Experts of a small language model.
Size: 10 layers, width 128, vocabulary 8192.
Training: a variant of SOAP for the experts, 479M tokens.
Below are experts of layer 3 (counted from 0) of a mixture-of-experts language model. Rows are named router (the router's row for the expert), gate (a neuron's input weights, with its number), up (a neuron's input weights, with its number), down (a neuron's output weights, with its number) and show model dimensions 0-127. Each number is 128 + 32 x the weight over its row's rms, rounded and kept within 0 to 255.
Before each expert's rows: "mostly gets" lists some tokens that are sent to it at least half of the time; "comes after" lists some tokens at least twice as common just before its tokens as in all text. This comes from a sample of Wikipedia text that the model never trained on. Tokens count by the router's weight.

# expert 0
mostly gets: " is", " been", " was", " are", " more", " most"
comes after: " (", " ", " the", " a", " \"", " is"
router [ 89 166 111 121 129 151 155 107 216 114 134 153  88 170 109  70 158 102 138 140  97 119 122 115 141 130 169 134 130 150 151 128 110  99 176 108  96  78 159 146 150 145 138 178  91 129 109 109  70 149 146  91  91 139 130 116 115 113 160 136 174 122 171 112 117 116 108 115  84 183 186  94  94  51 114 165  82  79 171 157 153  96 123 153 140 135 168 169 169 123 122 131 102 178 127 127  65 147 114 173  91 203 128 184 152 120 117 149 111 119 189 113 136  87 149 197 124 115  67  97 102 119  97 121 124  97 162 178]
gate55 [142 139 163 105 169 178 166 114 107 131 148 126 162 114 102 153 117 181 140 141 116 156  99 117 112 119 158 103 177 111 103 105 102 160 187 104 159 183 132 105 181 146 153 137 103 160  69 100 116  90 159 166  76 110 115  26 120 167 167 129 109 129 138 133  80 137 163 165 169  67 124 114 135 174 115 146 146  98 116 108 109 165 117 160  93 119  94 180  51 104 108 179 127 151  95 130 108 153 127 171 171 105 181 149 128 156 142  99 122 113 124 132 132 184  92 124 125 219  66 151 147 137  77 134 168 121  96 127]
up55 [ 67 186 135  79 195 174 175 125  94 186 144  90 115 151 148  87 107 171  97  59 127 107  94  98 150 122 149 162 157  83 133  99 126 139  89 173 165  88 158 153 152 112 120 169 139 108 127  61 120 122 136 147 103 120 137  99 161 123  80  90 144 102 124 185  94 178 138  67 156 122 118 163 123  95  88 156  89  75 124 127 120  46 103 127  40 144  97 141 139 113 158  84 136 101 122 127 123 178 131 143 120 151 126 168 106 143 165 127 130 103 116 158 170 133 150 105 134 105 114 107 154 169 194 135  98  82 118 128]
down55 [ 92 140 114 115  85  95 152 135 117 141 115  58 182  62  91 102  96 144 176 105  95 103 110  53 147 155 113 115  73 110 165 127 147 103 119 151  99 131 120 121 147 128  95 109 147 155 129  28 150 148  88 125 146 105 141 136 146  91 112  64 205 105 136 155 132  53 126  74 107 107  55 144 136 145 124 128 144 169 121 102  65 121  97 129  96 133 107  76 189 136 121 129  98  88 169 106 134 179 138 156 124 137 166 140  93 165 173 121 113 104  73 143 138 101 103 107 142 135 132 114  91 165 159  83 109 115 109  84]
gate56 [115 196 110 218 186 189  90 172 186 146 117 142 153 185 136 106 101 124 154 154 153 121  96 121 137  93 152 166 142 103 114 156 108  93 138 132  86 138 117 152 129 115 109  79  81 137 133 102 108 122 143  99 135 117 104  98 123 119  65 206 143  59 126 179  85 154 109 105 159 161 137 140  75 123 110 153 162 143 126 235  99  94 116  85 101 161 154 128 137 149  70 113 132 121 142 106 126 132 121 146 143 141 205 171 133 113 121  99 126 163 126 136 159 114 127 150 169 104  94 168 119  73  77 138 134 146  98 152]
up56 [118 134 106 108 124 158  69 111 177 106 196  60 188 122  91 204 163 110 127 107 152 120 124 123 224 156 103 118 173 123  87 155 119 116 198 115 129 131 122 143 112 156 107 102  85 167  78 139 120 147 206 134 153 181 137 123 117 148 155 116 142  72  80 136 168 119 116 129 182 150 169 107 162 127 117 121  89 127 159  63 156 140 156 122 117 114 159 110 152 132  90 126  95  96 139 133 125 146 122 146  57 144 168 146 127 131 154 134 138 117 200 198  75 160 128 136 113  79 119 179 106 146 128 133 154 151 148 138]
down56 [126 139 151 136 165 122  71 128  75 108 136 144 102 123 101  97 141 105 106 138 165  84 204 162  89  72 108 126  96 163 104 146 126 148 144 116 158 159 156  95 117 154 141 118 162 128 155 125 133 170 190 149 169 139 161  64  34 136 125  70  87 124 143 106 150 125 153 138  85  98 129 112 163  85 124 119 190 150 148  90 163 115 135 131 138 104 120  60 129 161 140 135  85 159 123 119 127 110  78  84  72 152 182 137 129 144  82 120 108 139 178 149 152 192  65 142  52 116 128 111  91 106 137 109  73 179 133 123]
gate57 [152 125 175  93 199 124 135 120 137 144 116 121 126  89 137 105 100  41 133 106  68 113 101 100 118 102 150 184 147 172 118 138  61 101 150 126 151  98  91 151  91 146 164 165 144 129  89 155  78  90 143 149 125 114 208 171  88 154 115 117 152  98 151 119 117 130 137 160 102 167 112 149 102 128 124 107 108 114 144 154 124 100 104 159 113 144  69 186 151 113 155 189  87 170 146 124 124 179 145 159 125  79 140 200 109 111 171 137 143  95 165 164 134  76 144 125 124 156  76 170  87 119 138  73 123  90 188  79]
up57 [144 140  92 126 130 126 118  43  99 198 125 144 179 126  94  91 135 128 133 115  87 154 156 113 130  74 136 119 127 116 101 124  75 213 112 128 130 175  86  93 134 149 131  99 229 109 158 180 120  54 126 157 111 135 127 188 140  98  91 155  82 110 133 141 153 100 136  62  62 140 140 107 102 135 141 116  74  86 143 129 120 176 108 185 142 101 110 169 147 132 105 157 141 167 167 106 118 150 110 116 117 110 105 136  95 163 123  94 109 134 129 138 105  83 101  99  76 150 154 128 125 197  89 124 190 114 145 115]
down57 [164  79  98 156 140 103 117  98  88  81 115 152 150 158 162  92 105  90 136 128 199 102 111  92 146 107  90 150 114 154 143 109 134 152 139 133 140  99 113 125 145 100  75 123  88 127 138 105 102 121 163 119 179 123 102 168  82 104  78 152 110 179 147 164 123 132 164 137 146 111 110  43 119 141 117 121 153 126  89  84 159 108 151 103  80  97 132 187  97 100 153 115 144 167 180 190 113 104 145 175  93  99  88 209  52 140 117 116 148 128 161 155  58  73 147 139 104 169 172 140 137 115 139 159  80 102 156  76]
gate58 [ 84 178 153 112 153 122 125 142 165 112 120 164  96 123 112 160  70 156 202 123  88 105 139 116 128 138 138 215 170 162 161 130 151 156 165 159 164 113 159 192 169  91  96 117 129  85 118 128 142  55 118 209 116 187 102  75 164 150 100 181 132 153 130 109 178  84 126 160 138 145 137 153 150 120 130 112 152 133 124 173 120 165 114 118 115 121  91 122 141 127 148 135 132 171 102 127  91 158 120 119 167 173 198 162 128 154 146 156  87 141 185 101  71 124 202 112  97 116  58 152 130 128 136 101 154 116 144 120]
up58 [166 121 114  82 153 180 114  74 123  62  89 100  99 184 165 140  93 160 175 101  99 182 126 119 131 165 125  65 153 103 128 110  84 122 109 113 111 125 200 102 100 133 112 110 149 145 127 162 136 136 129  86  88 143 106 160 171  75 149 135 144 147  99 101 101 144 120  99 112 115  31 136 120 181 155 131 128 118 130 116  90 119 110 170 111 133  95 112 106 158 152 132  77 135 180 107 186 147 132 187  82  88 138 129 148 122 109 159 186 142 174  96 160 119 113  87  93 162 176 132 130 122 110 148  62  82 175 181]
down58 [113 112 188 118  54 156 137 139 114 146 108 138  55 136  95 140 173 163  90 155 133 114 157 127 114  98  91 163 127 126 133 197 198 132 108 188 133  87 156 141 151  93 159  80 171 145 127 151  92 101 103 196 126  90 126 108  82 129 116  86 161 116  70 141 113 132 129 128 114 144 157 120 141 136  93 179 158  70  95 170 119 169 151 153 108 140 138 143 122 174 141 132 219 140 155 106  55 146 112 130 125 139 135 160  54 196 143 117  87 151 156 151  83 139 121 136 107  91 141 144 131 115 163  82 102  98 141 159]
gate59 [101 168 119 132 143 118 157 155  99  67 171 101 154 144  73 116 153 136 116 127  65 124 195  68 151  42 104 197 133 176 148 119  80 134 126 124 133 173 109 173 119 137 118 174  92  89  97 115 103 157 153 130 106 120 126 132  73 138 135 113 118 120 128 120 168  73 116 154  84 164 135 162 132 118  56  98 138  93 112 128 129 151 100 124  95 168 162 128 129  69 120  98 123 174 103 186 125 207 140  88 147 170 142 190 122  93 166 131 103 126 141 150 127 141 112 174 177  72 109 131  89 109 107 108 114 161 123  74]
up59 [184 115 124 114 180 112 142 151 131 100 128  81 161 152 113 114 101  90 213  76 129 101 138 110 168  62 161 152 147 147 108  70 184 114 110 147 104 125 104 137  83 131 156 190 114 137  72 111 138 106 170 108 131  55  98 120 152  83 183 104 154 100  92 111 120 109  99 134  85 147 113 166 102 142  78 121 149 124 120 122 112  73 148 114 183 173  86 108  81 160 107 119  66 129 122 167 130 210 155 147 129 143  74 138 130 130 142 127 131  98 122 147  73 145 205 171 154 146 106 143 123 174 166 123  99 123 138 129]
down59 [141 102 132 118 123 150  83 189 138 101 158 169 134 141 143 152 119 133 111 100 136  48 128 133 191 161  53 105 143 176  86 128 119 157 160 131  96 149 113 146 208 129 155 128 139 169 133 142 139 158 141 181  65  75 109 143 107 128  71 112 122 125  87 128 121 148 122 124 140 107 155  96  80 141  67 145 221  91 200 162 102 123 159 123 124 103 154 138 216  80 149 138 142  57 100 183 157 119 140 134 173 143 149  78 162 118 109 105 117 146 118 146 139 124 113 132 143 132 135 144 122 101 105 115 154 135 172  70]
gate60 [110 122 136 143 100 161 100 115 174 115  96 138  81 129 126 102 101 120 129 122 149 110 153 133 175 119 123 113 116 149 150 176  90  88 173 183 151 135 159 100 115 149 172 144 136 131 151 105 111  62 167 158 183 103 139 111 143 154 176  83 180 199 144 119 118  96 116 156 154 137 111 119 127  82 141 121 146  71 126 116 199  92  79  41  96 123 149 109 117 139 142 134 146 125  96 126  99 100 133  91 127 147 139  86 203 158 117 120 124 141 140  52  97 149  70 142 184 142 145  88  65  93  71 126  94 183 175  86]
up60 [ 99 143 132  89 120 169 123  75 114 147 150 144 110 129 201 124 131 164 124 127 143 131 158 140 104 152  93 157 144 170 106 130 116 129 123 125 122 109 170 108  74 125 181 155 121 115  65 106 169 130 150 139 217  95 151  72 149 177 101 141  75  82 108  89 148 116 144 124 105 124 129 190  78 117 123 123 145  97  58 144 129 127 152 129 114 109 129 136 154  39 110 196 154 138 166 105 174 178 145 166 133  95 160  73 144 187 128 128 130  92 108  90 158 101 153  78 168 152 159 186 144 168 140 174 186 145 127 114]
down60 [ 78 129 184 134  85 147 112 176 167 131 169 129  75 110 206 110 209  91  59  79 150  66 136  97 201 170 119 177 105 168  81 121 104 132 165 134 128 100 171 123 177  94 102 171 120 103 122 161 141  84 147  67  91 145 165 122  90 140 135 151 124 165 164 103 127 154 141 125 115 157 171  88  90 160 127 149 155 116 119 122 189 106 174 110 124 139 138 142 100 157 147 126 106  97 124 152 163  86 130 144 107 161 144 118 150 176 137 151 139 146 135 140 103 120 137 142  85 185 151  76 131  85 197 111 133 145 131 116]
gate61 [116 137 103 159 119 165 179 142 146 147 150 152 124 130 157  66  71 191  97 111 128 143 150 173 104  53  57  73 127 108 122 113  97  90 184 206  98 135 153 137  88 118  65 180 129 138 153 140 138 143 171 148 107 151 150  72 150 103 173 134 164 173 121  89  93 136 147  70 155 163 114 138  96 102 151 141 106 171 140 134 117 122 113 108  88 167 131 115 166 178 184 141  70 159 174 146 115 127 174  64 101 148 152 141 140 133 136 126 153 108 129 138 150 140 105 102 200 135 172  86 130 139 161 147  80 127 151 132]
up61 [135 151 118 103  96 141 147 147  93 116 108 114 159 118 192 115 119 108  75  94 133 145 121 155  32 117 131  69 106  82 102 126 190 152 142 159 135  84 189 134 113  95 142 131  85 161 117 224 150 133 129 135 137 125  95 100  78 139 168 114  98 110  84 167 151 142 161  89 159 107 187 117 177 147  83  64 120 153 108 138 114 161 191 139 146 133 168 126 141 104 170 121 137 169 145  67 129 149 100  97 175 114  69  74  75 131 141 132  98 126 151 160 159 136 159 171 132 166  87 133 119 134 162 146 148 165 114  91]
down61 [127  58 166  91 141 159 131 113 214 140 171 139  22 128 159 102 149 131  90 132 138 120 142  69 150 176 167 119 106 171 129 141  70  83 138 166  82  99 155 108 191 157 148 172 130 109 102 116  87 118  93  91 115 144 111 148 114 141 157 143 143 111  94 148 142 184 114 115 107 113 160 172 148 130  67 131  88 126 163 144  78 140 163 103 106 122 150 208 108 119 107 169 109  92 123 103 125 119 132 125 111 121 144 102 142 119 148 108 126 122 128 130  95  70 114 161 180 115  71 111 151  41 116 171 117  82 147 120]
gate62 [163 175 165 187 176 116 130 117 147 131 107 142 112  99  92 113 176  99 113 125 125 164 155 132 133 127 127 105 146 117 194 127 106 112 189 121 119 153  94 115  90 147 166 155 126 154 113  66 162 153 153  89 153 109  68 100 118 172 174 154 142 181 130 160 149  67  39 182  96 150 154 148  77 137  54 168 113 106 136 130  86 110 147 169 105 156 112 123 102 108 104 102 111 150 106 121 105 163 113 128 143 115 183  62 126 144 181 132 152 130 125 167 127 132 156 159 141  53 128 111 107 119 114  57 198 143 137  94]
up62 [116  79 163 121 113 166 165 138 117 118  94 126 120 112  68 132  95 142 112 144 103 137  97 117 150 113 161  86 146  83 100 108 120 129 103 161 208 129  82 162 106 115 119 107 123 136  93 176 127 110 117 183 207  84 126 109 155  87 160 148  73  87 165 108 125 125 110 133 148  94  96 170 116 100 185  94 173 112 156 141 186 138  95 160 103  83 169 106 157 118 138 150 118 196 171  75 115  59 118  90 108  69 109 119 109 174  65 177 123 143 167 113 158 113 129 122  96 151 155 121 111 184 112 170 165 147 170 155]
down62 [132  98 123 113 111 124 150 161 122 155 141 187 149 169 110  99  96 149  91 135 168 106 169 193 147  75  95 112 115 120 208 168 118 115 149  49 126  80 110 120 132 115 156 120 157  83 100  90 133 119 168 133 165 122 145  97  84  68 170 141 138 179 200 154 111 130 127 111  91 174 139  73 142 122 110  93 178 136 149  90 127 154 148 145 153 111  87 108 170 176 103 157 116 120 122 105 143 160 154  62 108 116  91 158 105 137 146 114 103 120  81 140 133 118  99 152  77 101 139  70  91 152 153 120  66 146  38 118]
gate63 [ 72 151 162 149 147  97 134  92 125 137 114 160  51 170 130 136  97 182  94 161 114 111 142  83 115  74 121 107 120 123 166  75 114 139 158 104 157 132 115 177 141  98 108 152 105 155 136 182 140 115 121 106 127 138  81 110 115 172 124  90 121 142 169 219 120 131 148 155  77 147 215 120 105 103  94 133 115 100 162  96  94 102 138 154 115 160  90 124 126 141 179 155 156 172 152 134 115 180 137 162 161  85 137 124  89 146 142 101 164 165 144 170 128 106  99 152 137 124 183  85  98 187 140 192 162  70 196 136]
up63 [108  95 118  85 148 150  93 158 166 153  75  88 147 117 116 120  78 161  54 152 153 118 128 152 134 196 169 177 117 151 194 117 123 128  74 109 103 139 138 114  99 132  93 158 174 192 136 110 125 106 171 179 104 150 183 136 147 135 140 105 137 178 129 122 189 146 114 165 104 134 165 105 155 125 186 149  75  87 178 220 154 153 119 115 124 114 140 142 138 115 131 203 125 157  87 133 125 156 139  83 127 155 103 142 151 102 140 128 119  64 163 129 102 113 100 142 160  77 153 164 131 153 126  85 171 163  74 113]
down63 [102 145 184 134 186 139 121 159 121 193 148 171 124 115 113 164  86 165  51 144  96 108 160 135 144 165  94 116 132 163 163 138 125  69  75 114 143 114  87 136 118 175  85 178 145 102 133 115 113  98  74  88 120 120 112 127 131 144 148  85 194 157  88 104  73 171 168  93  82 144  86 174 164 154 109 117 110 148 106 138 114 156 143 123 142 165  95 102  64  98 164 152  75 146 118 112 181 120 152 101 114 109  98  96 176 124 148 130 157 100 158 129 128 149 183 128 105 106 220  85 174 107  94 136 122 165 126 117]
gate64 [143 141 157 165 113 133 126 100 207 114 147 116 113  98  39  37 144 109 113  96 124 133 126 154 149  81 172 141 144 126 138 102 156 146 139  88 135  76 165 135  90 121 111 153  73 112 128  88  86  90 171 151 103 132 145 155 110 140 123 199 129 145 131 137 113 165 166 201 144 118 111 116  99 151  96 115  92  99 138 129 155  94  94 121 119  95 140 145 166 153 131  65  87 150 114 166 141 168  80  98 102 196 174 100 152 141 179  97 160 147 150 202  91  83 206 144 143 145 146 128 104 120 129 135  99  92 107 114]
up64 [ 78 114  86 143 108 171 145 129 108 109 148  78  92 121 118 118 142 169 131  47 104 167 170  81 133 145 135 131 145 130 157 148 123 119 153 163 125 200 144 181 155  99 123 143 123 135 127 122 116  71 154 137 153 175 136  93 141 100 135  78 139  91 146 146 124 169 130 178 123 194 185 146 153 157 152  63 104 155 218 153 118 121 113 101 137  88  70 150 184 156 201 122 127 118 160 165  98 148 121 142  90 139  98  75 118 131 140 141 185 164 146 127  98  83 136  70  93 138 155 134 175 162 147 133 157 126 173 175]
down64 [100 120 194  70 133 136 142 102 106 139 171 111  69 103  72  75 120 150 156 118 117 149 135  93  76 175 100 142 136 152 108  70 114  99 111 121 107 145  80 154  98 163 169 117 177 148  96 102 165  92 107  64  91 137  86 115 105 141  99  88 171  67 103 124  91 132 121 145  97 111  73 180  90 149  91 105 142 116  99  79 138 154 146 150 118 115 119 128 139 172 105  98 175 180 133 156 111 102  86 110 136  76  59 118  86 140 127  60 125 169 110 169  64 118 130 176 126 104 101 154  83 156 142 112 126 108 145  90]
gate65 [ 73 174 148 141 136 134 101 163 199 135 172 110  99 209 102  74 119 140 102 125 195  63 144 164 163 102 133 129 175 105 124 112 113 172 114 159 116 182 156 137 143 148 127 117 133 148 145  68 181  85 134 107 100 106 125 159 118  68 121 137 147  68 172 145  95 176 134  80 112 110 103 153 115  87 119  71 123  71  76 164 113 119 114 127 109 113 125 115 157 115 142 117 123 116 191 118 182 157 141 134 123 128 133 146 126 130 144 158 173 120 179  86 140 107 121 108 158  84 143 172  87 176 135 153 158 193 141  63]
up65 [149 154 133 117 108 118 106 132 133 187 111 144  94  92 175 126 119 144 147 115 124 182 209 166 110 110 142 119 118 142  62 114  78 121 115 149 151  86 192 167 136 131  67  96 107 113  92 155 140 131 107 190 116 152 113 113 176 107 127 153 119 150  83 175 114 184  95 134 147 178 126  95 157 105 160 136 160 145 151 141 113 132 174 108 105 121 168 137  45 122  92 121 135 142 120  95 153 123 121 134  70 125 133  97 141 164 152  95 137  70 126 142 211 211  92 154 128 126 106 152  96 203 139 191  97 177 116 129]
down65 [157 118 188 115 101  89 113 143  78 124 137 155  80 114 102 130 107 122 130 140  89 102  85 123  89 130 164 159 115 190  98  93 139 108 133 167  81 140  87 158 126 138 130 132  84 128 158 175  58 119 123 118  92 144 133 129 131 124  95 121 184  64 154 139 127  60 113 114  90 139 115 157  74 110 112 163 112 113 115  99 147 106  67 126 118 184 124 131 126 114 140  52  99 136 138  94  55 185 139 164 140  81 136  68 168 147  89 144  95 124 108  93 110 202 139  77 129 172 111 128 127 152 192 138 189 150 144 173]
gate66 [107 131  90  75 173 130 108 145  74 124 149 119 166 137 143 166 133  69 168 162  75 127 142 123 152 158 100 104  96 116 113 151  78 111 145  98  95 173  53 141 142  87  96 120 133  93  86  91 181 110 125 176  90 124 124 105 153 118  82  83 195 126  78 169 120 131 166  73 169 107  89 145 103 170 167 177  79 179 118 145 125 146 131 157 113 112 124 107 122 175 119 141 162  61 132 133 118 184 131 127 124 142 159 116 180 154 136 103 157 134 118 110 123  89 227 176 136 169 124 183 140 122 109 103 145 123  93 123]
up66 [101 133  76  94 122 131 161  73  88 114 176 136 136 131 156  92 141 182 129 150 147 118  65 112  64  56 186 122 177 133  63 103 124 123 180  95 125 139 129 158 137 133 141 103  78  98 176 120  94 113 172 124 172 122  93  81 104 117  67  88 122 132 109 102  71 109 167 137 142 150 191 121 163 162 152 177 106 149 143 126 162 132 158 137 145 123  85 131 100 150  99 119 189  64  93 115  87 168 121 191 132 184 107 103 193 134  85 102 116 113 120 157 129 136 134 137 150 176 147 103 127 147 139 100 172 134 169 125]
down66 [152 164 137 157 138 103  75 165 119 105 122 115 102 101 134  55 105 121  95 139 103 138 100 127  87 134 148 148 203 134  74 153 137 122 128 169 111 161 159  34 165 105 100 134 137 143  97 184  99 132 122  81 141  91 119 137 123 123 106 168  90 105 154 156 148 135  95 116 131 105 111 111 144 151  99 168 139 146 129  77 156 145 104 145 101 112 120 129 143  69 153 107 205 113 122  96 157 110 150  84 124 106 164 150 104  94 153 143 157 134  97 112 173 144 123  86 166  68  64 106 146 138 202 144 212 107 221 127]
gate67 [179 157  88 161 155  79 138  85  90 128 125 130 143 109 144 117 101 103  93 106 119  74 153 191  86 139 116  87 100 112 110  87 119 113 132 108  86 129 127 162 130 137 145 121 128 142 128 144 122 125 120 120 104 192 137  84 118 116  74 168 116 118 114 155  50 116 145 117 128 137 110 103 134 117 115 107 147 131 134 198 128 133 100 112  80 148 101 125 124 117 155 114 142 130 159 154 158 162 165 122 158 135 159 142 141 132 135  81 162 143 163 165 174 180  67 109 147 123 177 127 135 194 107 164  40 251 199 192]
up67 [118 176 172 108 109 170 129 146  89 100 180 125 118  89  42 130 158 109 109 142 104 177 178 106 136 116 132  48 128 136 152  99 150 216 168 135  87 105 111 106 197 111  97 122  69 155 152  83 130  85 112 123 140 104 110 138 124  96 156 108 115 133 142  70 137  90 180 112 139 129 175 158 155 196  96 135 140 167 161 116 112 100 123  66  87  87 160 130 189 107 143 169 149 125 173 132 115  86 102 127 127  74  77 142  90 104 129 154 136 111 128 126 153 121 121 127 112 119 116 119 217 171  98 133 137 133 102 128]
down67 [144 160 102  94 125 136 111  86 168 138 148 160 152 116 179 165  83 172 130 110 117  89  94 144 210 147 112 134 158 155 149 141 118 170 148 168 139  89 137 122 146 166 135 129 135 121 135 214 147 136 100 171 129 171 109 144 123  72  78  90 124 158 158 136 123 104 107 118 114 113 115 144  45  46 144 109 113  61 191 129 131 109 138 132 139  99 136 168 176  91  88 103 116 132  94 186 154 136 139 102 108 153 124 142 140 175  73 139 200 119 102 146  91 120 152 134 112  91 153  79  61 108 165 103  86 172 101 115]
gate68 [146 226 129 126 133  91  94 123 122 123 127 150 125 145 100  90 178 151 132 126 126 159 201 159  97 125 123 108 193 134 204  87 128 176 113 160 128  85 178 119 150  62 145 136 104 178 155  79 162  82 131 168 107 122 163  91 154 110 127 152  69 124 121 179  94  90 177 130 147  85 108  88 124 146 126 100 123 181  76 204  93 106  92 155  98 183 102 137 129 131 134 147 105 145 147 124 159 163 135 183 127 127 114 175 145 110 132 114 125 116 131 146 148 139 176 116 138 158 137  86  44 111 135  99 144  97 137  93]
up68 [173 141 132 169 167  51 102  63  80 144 175 103 129 184  61 129 149 111 151 114 164 121  89 190 105  67 124  52 115 118 106  67 111 138 152 171 158  99  85 143 138 163 148 137  61  81 188 126 100 127  83  99 115 116 109 163 115 156  97  69 128  97 194 104 100 125 144 148  91 103 128 120 156 127 131 113 137 154 111 100 107 117 165 148  98 112 143 124  89  95 113 114 127 139 152 199 114 117 102 121 184 156 139 128 129 113  93 175 152  89 158 130 105 164 128 127 103  57 139 171 150 147 125 140 126  79 130 129]
down68 [ 87  86 153 146 132 146 115  92 160 107 144  89 130 143 145 157 103 122  91 119 124 118 120 112 175 101 134 136 150 181 114 169  93 144 118 103 125  98 171 109 169 103 158 173 146 111 176 182 183 208  93  70 139 225 155 130 119 110 163 166 147 138 129  85 135 120 153 168  94 173 154 171 160 140 101 140  94 108  91 148 148  89  45 146 110 138 146 181  90 142 133  64 120 174 148  85 103  70 157 136 159 137 185 131 131 123 143 109 106 151  71 176 158 131 108  64 108 152  79 122 145 127 126 131 105 126 151 103]
gate69 [ 74 117 104  82 133 100 101 108 117 154 124  83 177 108 130  87  96  94  73 130 190 132 158 128 134 161 130 136 141 175 123  72 107 148 172 133 146 121 157 171 170 132  95 190 121 129  78 135 132  78 101 142 146 166 131 159 164 117 151 148  83  41 167 177 142  78 156 152 114  72 135  92 122 133 163 114 127  83 118 175  57 100 103 138 149 123 149 114 117  91 137 105 152 142 138 157 110 117 111 121  97 144  75  80 118  80 138 149  47 115 128 170  60 154 122 170 139 115 127  72 131 149 133 127 208 135 119 123]
up69 [113 126 169  75 107 139 119  55 143 127 123 153 147  80  90 125 145 131 101 151 147 103  70 133 105 116 158 131 128  70 169 144 107 166  52  89  90 122 122 148 137 116  72 125 130  94 142 103 114 112 116 161  83 163 130  97 114 113 110  77 125  89  62 109 133 119 114 151 107 135  85 149 170  71  68 101 112  82  72 146 140 173 108 140 110  90  90 144 124 142  82 109 169 112 140 103 139 191 118 220 129 127 151 132 111 112 157 107 120 108 138 207 180 160 114  64 121 126 175  94 161 127 116 130  65 102 153 149]
down69 [150 125 133 170 189 109 106 152 155 149 120 133 146 155 100 119 124  95  58 144  49  56 139 135 159 125 136 143 176 121 122 102 152 119 162  88 131 179 149 145 133 124 103 132  47 111 102 123 138 137 156 113 184  87  88 130  77 167  78  94 157 100 104 139 117 138 113 127  65 151  81 126 164  78 136 125  95  85 105  80  94 178 110 105 135 142 172 132 157 151 162 146  69 146 149 103 130 148 120  96  96  87 155  66 187  81 212 104 143 169  81 141 129 156 133 139 195 123 126 150 127 145 145 141 126 107 150 142]
gate70 [ 85 153 110 143 155 165 162 112 121 109  79  96 112 148 146  47 130 165 166 154 120 126 118  98 123 115 194 141 106 163 115 116 141 147 141 154 181 108  69 137 151 112 106  99 154 157  91 123 133 166 167  34 110 132 132  69  86 127 128 171 170 162 119 126 152 124 124 101 119 105 137 145  39 167 171 112 115 101 130 137  90 122 111 135 183 117 114 130 129 173  73 126 119 146 133 128 152 160 191 169  97 128  85 213 146 130 136 141  73 100 146 168  59 113 105 112 156 108 146 134 110 160 151 144 187 139 180  90]
up70 [116 143 134 127 136 128 139 168 128 125 129  84 142  54 158 169 141  68 188 169 130 172 152  70 148 128 105  99  85 154  80 178 128  76 124 160  91 132  51 102 150 124 128  91 110 151 110 167 166 161 104 102 113  58 131 129  74  82 106 180 168 127 202 127 114  67 143 141  95 121 138 161 120 150  70 103 120 151 123  96 179 133  74 150 169 148 138 114 104 111 108  99 142  87 116 113 177 102 160 122 136  87 125 113 100 137 118 118 113 121 161 152  33 115 126  96 134  94 118 131 140  95 130 142 152 142 175  70]
down70 [145 114 137 126  44 111 159  69 191  80 134  98 106  93 165 133 161 110 149 103 133 132  92 116 122 112 160 198  87 201 140 121 100 127 113 183 173  86 106  80 156 165 131 181 111 135 123 158 133  76 113 143 114 142 167 106 142 144 131 131 129 165  90  72 146 102 121 116 138 134 109  76 130 122 151  79 122  71 148 174  86  68 127 108 144 133 142 182 130 192  75 148 155 161 138 140 117 160 115 118 164 150  77 110 111 150 200 154 108 165 151 116 133  84 115 125 111 146 148 157  84  82 132 158  62 151 100 110]
gate71 [134 118 126 127  98 121 102 156 185 132  85 120 165 124  88 125 115 137 117 148 135  78 110 117 122 152 159 176 111 124 115 137 102  65 173  91 121 134 106 125 112 108  92 153 143 165 158 147  71 118 123 141  74 118 207  56  17 127 123  89 166 121 150 139 119 105 150 174 132 170 142  88  91 178 105 124  95 153 162  85  94 157 101  99 141 137 131 188 162  89 127 205 151  94 118 149  67 129 131 117  96 212 136 124 159  99 140 101 118 137 124 135 140 112 147 155 118 117 113 140 150 105  76 101 202 170 100 152]
up71 [133  99 166 166 112 131 126 146 145 138  37 115 129 110  89 158 101 207  92 135 133  92 118 113 182 146 134 159 112 106 108 136 133  73 149  99 103 114 133 129 120 112  88 128 112 131 120  95 152 127 193  94 100  83 142 157  91 143 153 212 143  95 170 109  93  54 131 140 132 116 157 129  53  80 108 118  70 114 160 156 138 100 111 147 145 126 125 152 161 142 127 177 144  86 153 133 156  62 127 137 125 129  88 156 220 104 135 125 123 112 166 129 181 117 135 141 204 107 149 125 121  94  85 144 131 193  79 117]
down71 [160 107 129 120  65  90 159 130 117 124 125  86 162  85  99 105 154 130 131 120 116 114 108 129 124  88 152 144  98 153  81 116 135 103 119 119 127 119 118 124 184 103 176 150 117 146 163 151 211 113 158 156  79 119 116  71 141 132 108 136  53 147 179  84  91 113 117 134 113 120 131 126  86  66 142  76 110 162 151 146 109 148 136 185  61 136 106 131  90 134 151  95 129 115  75  88 114 109 115 120 205 133 160 118  79  63 144 166 131 165 123 167 144 113  69 118 185  87 149 109 127 204 139  96 113  47 106 156]
gate72 [ 57 139 104  94 133 131 137 104 183 116 124 105  91 171  93  77 120 106  93 148 131 133  69 126 109  66 182 132 115 142 116 134 126 100 144 119 147 119 136 148  84 131 121  87 173 135 122 148 160  96  96  91 168 201  33 162 116 194 175 150 139  66 162 156 189  92 113 145  46 111 135 155  93  99 155 142 139 108 119 153 121 149 152  68 119  92 145 157 133 110 137 137 124 148  91 127 146 206 146 121 124 166 144 129 167 118  69 165  70  96 159 137 149 101 122 115 121 143 105 147 103 103 113  79 120 106  81 110]
up72 [ 91 153  77 154 190 105  94 162 149 118 136 134  86 145 159 146 135 141 142 101 185 114 126 138  60  97 120 139 149  88  95 155  82 150 155 127  76 153 144  94 141 161  93 132  89 141 123  95 115 131 155 138 125 145 150  78 116 137 160  60 112 108 122  66 109 146  95 127 184 119 128  96 171 182 162  95 138 137  72 172  88 180 135 109 122  85 104 124  71 177 198 117 179 133 132 103 168 128 124 111 134  62 138 121 123 141 122 146 146 101 138 109 115 205 125 158 146  81 154  99 158 129 126 195 127 194  65 130]
down72 [188 135 180 105 132  78 104 201  94 113 143 135 155 104 101  64 145 186 141 119 169  76  65  93 124 146 132 154 214 165 138 105 131 129 119 128 107 111 127 154 110 191 134 124  99 166 157 112 137 118 143 142 159 110  89  98  97 154 122 160 158 103 164  79 151  57 163 155  99 108 176 151 146 118 127 121  64 124 157 114  74 138 129 175 117 170 164  89 131 153 134 147 121 169 132 109 107 135 116 164  93 131 172  68 149  95 104 116 100  92 180 150 116  68 133 137 131 178  96 137 145 121 122 126 164 147  60 177]